Weights of a small mixture-of-experts language model, trained from scratch on English Wikipedia: vocabulary 23015, a softmax router.
Below are experts of layer 3 (counted from 0) of a mixture-of-experts language model. Rows are named router (the router's row for the expert), down (a neuron's output weights, with its number) and show model dimensions 288-319. Each number is 500 + 50 x the weight over its row's rms, rounded and kept within 0 to 999. Numbers have three digits each.
After each expert's rows: "raises" lists some tokens whose logits its average output raises strongly, later layers aside. This comes from a sample of Wikipedia text that the model never trained on.

# expert 95
router:521527525455549410488497491562502512569474427498512520493558512481491551399443544470407444458457
down0:475568418582514585446507461401555535405512500513439474505456608445496449524475447437518437584491
down1:486481545520413545378519444455516459546488517462480452644534590500450483466563475523502489552461
down2:427448519525473436493465424497462497562524470543497572557569518456545478527505536517413513492464
down3:528486586472522497457469458440508529490446510462469450436528449507475574455617442519456431455422
down4:491465420595494580541498480504630547402454467484505470528514473420461549523515576513534470547512
down5:518491492456512541522437480525503537480546506529443608539467454575601499525407476492637512545553
down6:462475449528500522432570490427344500461516479490499528505465520435500594531453606478467481576454
down7:479427491485505402545525501540384550610526438530503503477498544451548501446548460517504496408603
down8:560496513501397505475555486524546559483533493538580476523484545558571500561475564477656566476401
down9:533505571514504568519479437561548489546480633505506484486571482509486521545479485443544474482411
raises: " to", " in", " the", " a", " by", " on"

# expert 58
router:450545483515374549491505552507404463583531501446548503504498489565542444513487427546521512521530
down0:543482448394469471417579523474582558491483550480502537558558458527469538532527510478475470561482
down1:547472588502469503499555511447523400402552522423502509437494544486568460492528460454402543486638
down2:551458499543517584474615432450528517571534444501457420553556524447501493397567521458413489447564
down3:491532478467469585486351506566483458370575487516532440496511498430426529393438521461470500496430
down4:496499579500528432506466480443444500461392435456431516491401522500485407549568545526511625558474
down5:498537562468526486484531537422439517432479443460506455434545516465449447562505486569526534490416
down6:455363518545539497509530454455565430578514538522512651524402559416490497485505439474505506540495
down7:467473564499500555556552538486586473578570560587459487441516524540580453548531588492541506538493
down8:499512511521530506548516477507526537403510574463522455590507498484498571504589537555514564617491
down9:478516620557513491534517569556564594584591396564558471476469554503598550559471455477569446513497
raises: "-", "/", " of", " d", ",", " or"

# expert 46
router:588536484493602583486516525496504417468592427531465530493585486526578483445471467528454549462496
down0:478527432578510463487352542517681566568513519577617420492410537538538516497395424477487485518509
down1:492592487495397532475530559586466536504473362508478497455483510487470520507544488485444493499487
down2:440498491525531499531479540542526466565543482509471568448521517499574520471434535541497510459486
down3:492459543592533527588529531531450464438381467475432538483608556527497585472540516497463517445557
down4:482474536501455485455409478568549430523475478449555457511441552536600500555524511507476478484470
down5:510470554478576532512526553591477509491454516477489400537458553457493453529562390415513403488487
down6:513437524545458473406482455515559537510508529442551531565508394543460592461450563431433535478464
down7:506542541461500422537495515609554516600557531518495433572446497561471516537513518454499512541471
down8:543495524436457422455559572559531535480573554510493459544585531613458461445516470467543457521518
down9:415505504472486447502347533587619522528575563486495400471498498530534557591461483493502466523458
raises: " the", " a", " ", " an", " local", " various"

# expert 94
router:495510450408495465602526619566535419554445513441552508495437443556478512479480502576513483547518
down0:453519576462564545563486523448371415484420532480441527574555577548558485503493474526505383433547
down1:511417501477524529486504478512491537463519563522498520529515494516423506468445538493502407446409
down2:546482608516536458536509478405417517547538466554524493492481570473432490562458574448483472491467
down3:492581515493515427481509442483405514482506528599486518461559578608530476620455475546564563590559
down4:533471473615532571504504530420401582534533505561514545539535516432397461596334565440409540523483
down5:546480485512538504418494445450283475407518389495463608476515554552501480540466542493506480483571
down6:450494494476487615467567468514569638574548502520493502435570534526534487439396512586488496591490
down7:466502583491548562561513512600517492439488520528529394433454529529522572484528480537435441426511
down8:540426442581516558568538525569490498454412518594521506524539503458444518511522485408372546499545
down9:428497484518486514508561515637592477533490609533575494400549477523559467528498491492515443516500
raises: "\n", " In", " The", " It", " As", " This"

# expert 26
router:500408493488489609449478552452433570443511460542449525532467478426524549476489563560526538455503
down2:454540568419491438484513491475501531586575483475563590474575488435527526472515508532469551488441
down3:535377502438434502530562490364458492449508456491472459509435452480522412471533538519474438414534
down4:456536530510565554567466549522518563450490437468574481558487469475487541530472550439524471471503
down5:490531507527439497503484463488488521454466587483476454529480468500502513587488582492522455481515
down6:486540432527548515554459530483569507510545536449505593493473493379519564536547515491581450558545
down7:588455506417533492456422401462456478496443434453516563511534494494466467568515564494510592563582
down8:519494456510444477437365553508499459481317502470527500535545512522435522421475497531509538491471
down9:431572489508540495438532572439514485468471349476491561507444507536511481429548514515548474495558
down10:471455485497478472482547529562536436609530529532432552478479495490398560445570464480474571507463
down11:552564468476495475494480490490506440545540594458502471474459462539470572565539505484462493546626
raises: " ", " (", " –", "-", "1", " |"

# expert 73
router:486513443516476485440535507431606465437478505476450506512411430456414497473637504483475584563503
down0:516422539427491477403480521475425356445573483482490494501590517627550593524479411512518482499567
down1:492538466445482504485510548518529534567493576473576439512479502515453524545466637525497481460432
down2:466518517519492541486525557462517533529511489464417460595473494497565417435586371435566467517514
down3:507528582500635504650498543378481425526543441522500414450586493535555464454474591490481450452484
down4:554432502505535469488552453479496523429488549496519494526502536540511566419474510467455649599522
down5:504500480459446545464502539502443481551481539532446521433542523541483421509449495535531434424528
down6:438482570433372538436519531361447460520482503483549501491417436532478502476563469535589440369500
down7:494467358567478562539486472556574466507588460564461520489474526450471482441502469491547444474463
down8:488489530377388518520585472422516552449506527449429448607503486578494495457366565557494619557482
down9:516533488507439479561548442556472429461457481469527565555533478470515512430542410478547525477544
raises: "0", "–", " wins", "1", " –", "4"

# expert 57
router:482489524460627598471578521560550487452509580491530542541464556439584480522525466562485571484489
down0:516464463532486447592558552478529518450452530531501528506403522642431517493515370585534521564568
down1:471575536451553497532495479546510561492417551442577517542444440443539581480592512440493464440529
down2:492570577479558488430497474443469508498493505524440380495539423542542530543517525478467543403487
down3:492513549551459557433461488502546503587514476536461566527564405479444543479435480553488567438539
down4:478523467537438580464501504507491443489500569537630465495487475512424457477573455508448388555431
down5:519410527510484461506535416468554494535504433560431540477455523489554458540463445579501522477606
down6:449457500518487550464522491504508454551539481572508478466468502453502480549616568455498452411559
down7:511450397551428488549533492518562516478423463523524544516479540658494436432497475557545509566584
down8:551504599521521487431530516566615513443480506457463549421479502495500409499428465529439442619520
down9:396488548508407534549490472452556399555477451487622522508421449580532434483507476397544530476501
raises: "\n", " (", " "

# expert 87
router:613463536477504445535528541569535510550504474512560452474484484504492523455498586521475550550549
down0:419488520497564492456420580474507491412513531541475491425425475409538541516588539457575520445473
down1:495431549499480491460551496504688487519504551472530482458514501507507528543489520478466536518340
down2:470493524410506453454517565535578495662482490519451464547491547480531528464450606523499508506546
down3:595504428565525508463475472524460455455562461475429539538598487503473553557459453518508548551531
down4:509398460493496496521541523467483450431482436545519533473506430477466539522467485465423553600568
down5:480415505564490524481485521413572517530492602560545423558470534445544467469491534521462553395530
down6:482494485484557532583482457532518533601568549464454481572406507428464515505483532496559542497559
down7:499454484460449488576477507586486490494435514458506520479500542579514506496539437528532455549434
down8:451452430500546460519546499524363506522504507584477465511523437483449577406443550475473572564458
down9:489493518453550495544555468455459429562436465502484530518580482480584482514487436417490454587548
raises: " the", " a", " their", " it", " his", " its"

# expert 80
router:469539488503432534484385517509446485572502460449415491488508530542515496540426413465476436523515
down0:474568523429571464399555573563454516483471500453581425551513520549489497484576569633532581576537
down1:480509527503538531518538496496567448514469498390508401446554470469442534502544530573502492483475
down2:469571561435511508503563515440455607560561563501534435494594528414446487602543480581516559478603
down3:613501473516436432454652580506446536530530421507464382490536564562482412551471511523477562506594
down4:530498479535465521504527488412416499463570505471445573494511494547459483472461520511552556515505
down5:500521445429461524474495552530491481476491482511528501495503547579564531488442436482493547541469
down6:493485562483524501478500467447491527536511419537518601508492447452581450589500572453498447417490
down7:495592603453518512592531465583454554602504547537495360469514508469545442505436497385522460464446
down8:487485555430514472555571436458517499503519478548550540545656500513486400544558525576500496502568
down9:564494519530573479513444507563582477484507524492548555472468483487429537467526512402434476592512
raises: ",", "'", " and", ".", "/", " in"

# expert 86
router:483539566532506524470513460497480552497484523490533517515528565530544477495511525509430489489462
down0:575472480456603458483476413491529462506524574629442499420473451514504428487461474529566506454596
down1:463476488528544555435486543501479506517517518555446462502435520314488552414510475482525486531402
down2:463482541442477416546419422522527420534510587470526491413596503537516441422448506533476462496517
down3:420597518563521459447444474514567523466476450475468489423494447492482461475493505598550491586575
down4:499513463439549442476474432455477438478523509464505574540560460441513502522491455415547509544546
down5:549599491451507534408518491480459516501519465520507456492534539518573519446408527511526522530501
down6:497519452503494506507450512454480487543508478528619420455539434439495555464426534557511403518480
down7:404458511523518478475553507434404447545533501499397621493432516574509463446460489527649560381621
down8:473537492505416505483454479487530475548517427443574373513528555498497419533517527509497496459478
down9:435495495462437562438417523551436429426472583525421489556468494489510407473521652521531529443515
raises: ":", "===", " (", ";", " of", " in"

# expert 77
router:513458485602490451526434543428500573506426394578504561510527420485435542376508426499439521463384
down0:534533505549507472486462429496373372465452476529501586489557548540519509452459517465430535583561
down1:485469499460544512496439448415459504486477523542546466502497416562479535458499530526486565520540
down2:472568467614509480422471513583538552415487533486539483560476502465507365533475416374522473454463
down3:400533541590508574484527469524581495466408474508533625500492417451480526408470437475462523524496
down4:467501460548480518447466461558457536479397372534520640499550437575533463434505503524547539616506
down5:456505428497587512565526609500395474576581515518536463468522520506491479521472572554398486475458
down6:477516466421494480483421458540470422492518523577504444528497471524480514489554507569472470472477
down7:533521449519477465517505529573562566436495431393461464434463427478459489480585448505421508469468
down8:522495481451501482593649535560618438459487455491514541485457408530479581494524553497439450406419
down9:493499575472509506553425534476382504541478505491600525547522515504501532483495473385498550428514
raises: "\n", " Official", ")", " ===", " |"

# expert 5
router:542482483490486492540554448488559523450559500519454402515499423497431514540446512599392518493549
down0:493485506518498508519456559510555545431428415451427518552455502513553568493463578492578494411485
down1:472560515440538647561586509475535522417465451520590481496474516550497556419457438531580467410558
down2:432520442418435515512524383616553422521496506540416528490459523510438533500501388528498594598558
down3:533582490508621476531496479647629480506586506455487517600482481457489565519490502507437455463514
down4:489506514536399380374523459512685494500508415561518559545427561420493456470507545510469502598492
down5:461509384434449559494485568444385490496358480441474561463539534486573528471522520487489601489615
down6:432429480376595586574507458469232508506498500436560487564512419583428568431527496528496538461494
down7:437480485503480486559542535418322396533498456514517519542502381484508442580425487500528538438516
down8:525515478492527543497464641505423671436464595518578478518538553514541586432521467401524512507395
down9:520447531510504436511472511508528478519496521473624459437432537605538477522500383577541539438432
raises: " was", " is", " also", " later", " ", " has"

# expert 0
router:590534474465605576577502569531520495559403508493481442476504538495477538523415547471436404498532
down0:440528541506454484517460438536554507559454577421522488518584484444444538442580538525436493507510
down1:478484584498444455428514540542600406450556658545480438431517457521510546506494552468512495524448
down2:446475486474497536484613477456534390585457513525560578443426567529524506528441479465496474477488
down3:489486411534462564531553630461555496543504490572483439470414453479443488547557454470580494477543
down4:498461497517499486470483575587650459459504465470418482485501565529459482448506503447455555509536
down5:504475525445483471544491486599540500497490489507491495517519522494490585538516521508476475514476
down6:501484508481495517606566565443614493525396414519481465540423482429397496499440476459516442515536
down7:403494509537453545503452425454560561502499488407515511495480515513500429517455502587472524531507
down8:476531483542403568466578463497420503458534604515485513508587475510507526449522500643481469490457
down9:510520483423561598539514464497408431538539496485501589460552566484537507489522556562462520606482
raises: "-", ",", " and", " part", " or", " "

# expert 69
router:440425523453466538486559507511614476457460526483560439443465471552483496576456485452404538525477
down0:506576457531595421480535418466554576522548548557454389556501513517525481532568452489549574528520
down1:411478478485542572529484499512441569488518501493457454500452413459510549465490474522526552466436
down2:516489538434459533564488577529460337547410495457527364444539510566430560440508608498542473549508
down3:445449569444502568515512504422523472404449481412426468538411514471445495423507576542504492525505
down4:424509471517577514465430594552477487463531457444486457551528490435476579563532515482385462369540
down5:417414456477539444488540542407524493493503515509502516542517530541495474394488496485537575474475
down6:595559439543520463451548553521450478525609594578577530485577545500566432579510465524509475502499
down7:570564592499477507482339492566474498521473566446507624525521538526468487443502395363446521556493
down8:393487465546522535520481517525491473514496511455533549561450521467548501442525496448545524446449
down9:457515477474441451545527449531452538491500499446510421452431554547450562560481501463593520521481
raises: "\n", " (", " and", " –", " by", " |"

# expert 78
router:552506448447544443572563486499638540462558511555563482491458410448505463552520496578592599499413
down0:526567530445502459495460570525522524396587447523583534512448477434517507478487479541465507413544
down1:527565497435500549438427508564533498391475526511563410502538498564527523538441525535443558546501
down2:479525580391482454465577463487512483470561459484506452460498509489485525468471390606483622464556
down3:467428419523508577448513537442437564478485500630557520499559513438496562540498532474616459524437
down4:486561443522509501523433540428505603560506547476503463473520457463524516477484480560499511528494
down5:512442525478533466562488388527418369527407521525507440472520451495445552569435491530484461536586
down6:479588466605489496527445501418564509439481491514572447476448523480474525499518538375374500487481
down7:480481513535494496487467489480474589505439563525554621473490473446568522594489503472395540528519
down8:523495494432568469451542533517497460552478459521558443501551527505513601571482565444465516530518
down9:404478477505456581517488502463436465451515476488552511552504438473550535507521490524455497482489
raises: "1", "9", "8", "7", " Washington", "2"

# expert 8
router:524497409512530497544528543562519538454485490546622475482419445433558444533448457569554436485505
down0:515540530532443459463587447501604373489505567497444491522464501479465623460515530514452534524553
down1:516575532600411648450514473366428507519489537440457523508490609563493403514484486498577522538446
down2:533579490484522574535465531487624495452469423490464542509573432468546561436543539569500531519520
down3:530549508393480431469488452478418463592557457570483407431617507620625428559459467442492469475459
down4:466546424462582432570508500593380560467502499462526440515486457523564433554534483424470486564472
down5:611511437437400488489519448445469455537514409471505511507431516491461459546467467543570512442560
down6:484528451619597447425455516588391531426525484564520560448500544459481543452566509400537463446513
down7:544489418555517583496448482450504502499523551487550577498489587561520511512540470457574465460472
down8:551527466501515525582432479487510580521538543572489508472551507493414505482539531472586524594462
down9:524514494454529484551481477406419355522517492458441434528486518521414467540474504564532507482557
raises: " ", " (", "\n", " in", " at", " and"

# expert 7
router:416475429511403584434470519468571514519573542575481482490402480495515468520515465436556619538477
down0:477598499528584615447526539421444530524421498467348520556451456447598492487486507450485514485501
down1:490597500516555607447538465564535464508554361511489487536518472475499446473616422467546514487480
down2:435443521530457576484505558388495499465524468579539554580479567480476456498496457475567474440486
down3:611479468526515541427569477534481447431636460572440506416578460586491350471512496478528472555556
down4:518530397433447471508473611515556548501506519491541478552475545436478451595509546496513408534525
down5:573477489455429468574456501393457569512599428542511493518605431444450533599530506526580531544493
down6:425523495480520434429413462503456376573454655483487476492429477531427500578511499564592490469490
down7:527559473460496461437537455500489492492528498510560515598443461481495461546531499461501532482444
down8:537506472555390493524509532471497506430517436426533468522530569568523438522444410483484553516457
down9:511524507493568462584655486475536411468518476525515454464523610471548498514440512537480487486539
raises: "ary", " secret", "our"

# expert 70
router:468457463456407624535486551527643482539574595562536442458496489519459547543515529475588500567533
down0:517535455450528489475517430536425515509505509496488562469493499461495466507523511555516540451598
down1:525493509456594478490479509456468525521403477503609547526435456405520515422456529499465438553463
down2:464464574498471503492491559465557516520425525563591478454565556535557596373409484394450460403530
down3:597542506560524445459493528509457525492469545598461540482525494501439505506468430531463521445519
down4:501539525521460531455564504478517605559505550509539443489498465504491590382560434521404460475429
down5:450442479455529529450474464546481447453537520406432564597515436617507464468388465577523532491539
down6:468423613524512433489470511514523536530566537519485428513440496562546419377503441403485454489458
down7:485415454510512579496432424454537490493512385573569544453510454560526537505564501610542557453544
down8:486532570547498407529523551486506420505525535445535490416462461582512531446461493427488468434568
down9:581533488436478470445523519503498412562582605483467458431550534507450458560524388483497475597529
raises: ",", " and", "-", " or", " to", ":"

# expert 82
router:477552475518364431430495551369537557424461503521479578593519493409411511525480480539507594509547
down0:514483526541549523537540625538462486517448522499508483457562488464524511433557601403530452512436
down1:505463528497478513485535475491534484439556405530535449520523560501522461506500485460515557497523
down2:588506519533603533536396501511437495452508522521594557513650419473541574492409403451553414527430
down3:487568490411550475545406473463476466481480413519492473494504450386515507590507516524473495458605
down4:595467553578612503366538506488527528477498542493416503483472484493614532537503589529484523547484
down5:505516522482539552545434544491410501400556441531434421475534487545447587503520452414503476572469
down6:551499516457466574515553421467596466470521525544499464477475466542562448462578535466508434532500
down7:581536456539415520500508498526397528508619498550468516577498494511494512488492461540525483465624
down8:601594476480471484453513476553560453511512507491437551447530452406419479454457423439472484455557
down9:562539412406414462444534508557476460538430557516553540547445484459496540475410469568515489461391
raises: " and", ",", " at", " in", " ", " also"

# expert 1
router:471523541536505536473446550448392490449479506585480468447449489492506530512537531468499575515536
down2:468490441468519544419517529512491576479482517455484517446510456492469462499499537438502503508481
down3:421542551542504499619467476434540551425465424487504517568421565456532430479512473504408483510561
down4:536494486533435457557500494574498438502551456563481476530494455536499520525459405394440505516476
down5:495552518445487468491532488399467495371459500530482518505543510436415471539463498469492474461501
down6:490474512456495464402561560571640561487510491484480463526548477427520526551539502449522422485483
down7:423473514448523438451477474473540540454492490467446536475616489416423351567383520411480516532494
down8:454456437520499509485514493414562453487465549397413474415563572470452501457559509538504536458451
down9:512443474432530482481544517587561455420474464437560559540467585486493424452477467530434463505557
down10:550432442579464474474537440414478556531604553492520413515434510584480530509555319368540482480425
down11:490541444538407498503464488536493550417448609503533575595382539515489484509497513505515476503475
raises: "6", "5", "4", "3", "7", "1"

# expert 44
router:508476488433490487577501589563583479580533459508483474494440406486494557460492460571530567462511
down0:413467593483473511465500564500293524508513512428529517536502621528443497563516508429466523504489
down1:470536498500538430479553429463216467476540439489548525531516522481496584470512534527505484429566
down2:501512525405525442454522438426438540475410435543528544533561581467536584446513405502516498563483
down3:484427491454572435489530518515633489537542548504497425542434558574508467451477448476548588500500
down4:539424450412508528450460557443472523451496532497580487499482481543483587510503607445528489561472
down5:534577550533468506520436577511656512455509472468544452579542462533574495520457470551526445474471
down6:489536457489587473565569438425531546450416483597550601483505546485525602411437410659555513470478
down7:500496450473577469464549483466213530485519526470505476508486529472465478551527504527463446509480
down8:519520549459456499559482511590750482542439573447458437471443502502508493412514479456510501437493
down9:473463493515490533454541532556601471507461568516503501457490530549475499485432513494455528526426
raises: "\n", " In", " The", " It", " After", " He"

# expert 16
router:468502501531474582456489561512514555515563633588504481563447458505503463521534420403583569546457
down2:536509442493507498499455515515447420494544590476563436546562570463543524500563481556472492430473
down3:446476530485477518492490517493485398597591514466502532578357476503594480564554507493501492444521
down4:492371413558584443536573431443473496545564474524483504551598499524522495498511509466441549555561
down5:359486517557410497455531461515492475393526455475575533484449498482445428417435471473497497514444
down6:566486514449466497476473602510458553557505433471550525478480495504553611460396446460481540573546
down7:520463489556509546492434431413479479495521457540451479436503576595532440570458485439555538508561
down8:467521503519505580569603549515514562440517443460523539538454454501545511515574447498543507484512
down9:472487484551429507468445481474520570469469516511520462491439510486467361580463482483606524476584
down10:469474500472498508492490467463453459554473549515516499479362547414619549524561476550525535572373
down11:532600456552617617466565520486491532438494434570483524542508543421524542417571502434468482537510
raises: "es", "ily", "eds", "ep", "ings", "ed"

# expert 92
router:439524553575506519424444572520582539531488537579484544598500423431552487549521398432543601548484
down0:453443535450509573547534520505595449504517604441567596451490457506506530572499526532482484478508
down1:450464472520496548656423578550541480516456471462567456502476528542565485552465557551414507359531
down2:540472529504530545517529435555453446427498436532508494457509528507437597450538491448477469533537
down3:557392458513522502466556502424503481412566455508452487530515530504505541510456571413522540514515
down4:420392505477514562565488541517583411557483563483472459504514557507481394540590553461559482485470
down5:521596524537519567464369533528517464495467438570466468462570422475435543609449493504397569402484
down6:504527505461659527544562568488461506455501645498435529538523471445456532500637534585455516538622
down7:507519461536496466540520453583576558507502536539510395404472514414428505456469516491531564448421
down8:517433551450474531444467426531544505490419483427381509561394551478531414516538404450495364498455
down9:525445464591499547493524580498561432522533561601465440537451475428389519459430571473481483529485
raises: " ", " by", " the", " m"

# expert 93
router:498540488515380543496474482524569489483448561475527466467453529451481365571508510449519426548464
down0:495481541405531444477483521516535505506468520442454530461591504535614603476402461479561583535460
down1:469546429493513530475480469440484482501518426494455507452446524494605530452511507580621536498546
down2:511568486608615411494510450543499536552542531520487486497599523578530520536462532476492537526484
down3:516419442432417460513467555572520516523557454460520558664543571635465527428466558538493487526545
down4:492486522550429529481525574494515514374535549590464567451599505559407562510403494524496532459511
down5:553483511518563482585506522511483476494497450549451485475393463499531553448592489575393494579506
down6:456514416489462500510541526481483477492377513538565434487462496463531442450465554583504512473517
down7:490486540510483506508540467548547470546495397424538454528481446474454556468418549515577471496524
down8:468519625474458496494512521442505523440547439626438551573468520566479532517491440513549514535432
down9:500509488477463506557483478469475510440526510592480512483379467502505494527573460556552480508427
raises: " of", ".", ",", " (", " and", " for"

# expert 4
router:450537477461571575582596457538511447512504536452526448499411448574552473492568556492499535509612
down2:518477463535478482562552514488447432422512465524466536539495509588472485454542446490437494487497
down3:469549491461625520501502469535470519520576502487496500535497488451543517489496447468462541534476
down4:499491511526539491530517595376373429529460412481464593502469572510493473468553497506536500569591
down5:519526557443601485489582505512483479567454493560513458438570527496504570442465532447455522504601
down6:463478519546391480608500458355497516500553545533477473558476467535517461554395434550545505555516
down7:565537466449523474466460610412514552524481430519535381448528495499513507544464555463515501459423
down8:562450513516510517515455512450478506485366503490411505458549484532543498573515484467528486440546
down9:476437543531489435568506565604479411501469472502565492472481552484505549479517483482485533467435
down10:551474538534506465566451515519577527530488447470550484552574430555559532588517440490513450467487
down11:497513496577495537481552513504514468461491511580496476527510501464455560461519536511435549439506
raises: "===", "==", "The", " The", "====", "In"

# expert 81
router:445496500497488517462442477449540557487528538552508552517453427440565460556470410473524532599509
down0:498462458503512447488478490477576495492528551576498496539463523428517515438527508541471499513509
down1:479482437513514505448584558541456495511493460599389539571494497422410505446467488522473493569554
down2:477522502572516490502454496518433517518582573569477543516571467436546526537562596576514542466537
down3:456537510395500462566459515611480392542499516489497434549567484598538451552555457518501418525436
down4:551509429519548507454532522534438479641502508436553503455586533499473500491422520514517558481499
down5:420447461450491542553608550478516452476495484504442470545481499471427504528479500473402477505509
down6:485480535570477453487492589545520583500495525569429504612506452482500482535568474438503541504457
down7:546534537539479434479515583427518571466463468482566470525494488460457523470505497441512461390459
down8:519496499609467521531593492519451527533461566520418538432499532540537548488531462533562533454570
down9:508500526484574538539419498579495432482553480568549542500504526516540545471533538433450596523472
raises: "ard", "day", "n"

# expert 48
router:524518501402481437465503555422459442483559460473519481506619516532524531428432449486411529398501
down0:411541502501447497481480440455389627590449398500461486516459545391573548529453556514443568533474
down1:506535521507599446478504566503447404497515434474551454603550513526512464518537560518461493444424
down2:532470440389460464477521468438465570536482446464556511520622515508439543466523536521407457389464
down3:526476397539542478457408492499465477553451429484651462492414443541495529574503527478454471420478
down4:455528592484511449461506519531477456435497445501403575451480460428421571541477497569457499504543
down5:478545592431523520483433452582480470557598527524495509497573644558547523554531440421460483565522
down6:406467446461391432469559502552586456552528542510522510511510462525570363507532447505531539436474
down7:517552521461496533611547454514531486598553396478536425468494499502490516458449425417386475500493
down8:424487501531491517480518440443585516552517476567488458452536435504514456543460489561538508528524
down9:533516553479532490479573527521541429567567500478610504503470498501467439525506395500602545551533
raises: " of", " in", ",", " on", ":", " as"

# expert 27
router:473478553453576471490390480502526494483491385516584489480579482532444493471503483517451433559471
down0:539515509476507502539507572549652511552510510551502534458538489553533478583535527472487500516448
down1:511596458593521544577471503486366521553653477527478546533415550544489513455568478557527571528576
down2:482454509506447517414537504554661513471546584485509509555499559548508484483484462469541564557446
down3:463515456444502443517435536433384506408548488494584515436419493574440424495503454556483632479541
down4:496435481464522427577522492586425465440501450514475468479558539457503513480531542473549462524500
down5:532556482435475502658455463435362515543572432531507468487480492523493443568511456507484439371486
down6:480551436578456513458518533568474511468445451454473531449474517620457489469428522454513543465499
down7:547519489532498541529517435429353495470440451552562515390478607456388490505459519481508614483606
down8:484467476521601484504441513594426455550491460503544432461536414463565502510560472560421429493512
down9:533461405631487397570513429531417536488518358525498455416538508564487423650532393459496635391530
raises: " the", " a", " an", " ", " its", " them"

# expert 36
router:463432425575530467467494499566601500505547540541542507497514469469478589461472521392410482513493
down0:509547510509541558558561568501630450496573638566449534561573553526489499568485533532493479476530
down1:498433584370472511548544460377387526559457542499499422561444455541445375549528516526435497516510
down2:505470447494533549425518502444456493475532489514572451473490493547459495520536415421576491484430
down3:399506498519495525540478513580624537471520528534468442556516553466505522487476502473476544478483
down4:507518475464551562626489471454297503519450442393535602531501424472488490501490553515504550557555
down5:457476512455504542445507497563774572509572625531539495482527551493527454463499511452583495433419
down6:463605471537543457580488474409312428498448520477506557545508504537569616437499624574491511493516
down7:516456443551534477484538522518434499415477394512456448524567527525483422508496490506458590543472
down8:497457514461436494604504473487332483464401476549504537568483454449385498456497540528397526558657
down9:524495480569523476509526461438520492530516481465469547449480557513539462522510525529514462562514
raises: " not", " ", " s"

# expert 31
router:482459577535445494470514424412314531490450554453493543468601518524563412473468510462465465501504
down0:460510535468486468547452543475565458510521512435590538478440481549494440333558392517514506511400
down1:451394494502528496471493552542549550447604469530545437486543455455369405512541561513512430535498
down2:531613473576540521531514484585538545487524442518557535530625466545525576562463391471511429449512
down3:530497552449523469528459456558418423551523480558440477568450451498534442587544509487442433465568
down4:337509471505525462520603557465532506498502486480493503579507485499440520513503465480422426524546
down5:469546553495500464523535517561557441528536531364545435499441412524466538502433568518470463462528
down6:537570461485438488509432450503536481558479523470583482416552553583488542518516379476484523592527
down7:533536504495527508479506449530465603461513517533461519448482562549499394433467501527556594432498
down8:450520504488391551506413627565539468442504540457564510557458461493475457526500483485604474447470
down9:511478451403463464532512516485519436534509480545444560496553467460526550410456575455538498454561
raises: ":", "):", "\n", "===", " ", " ("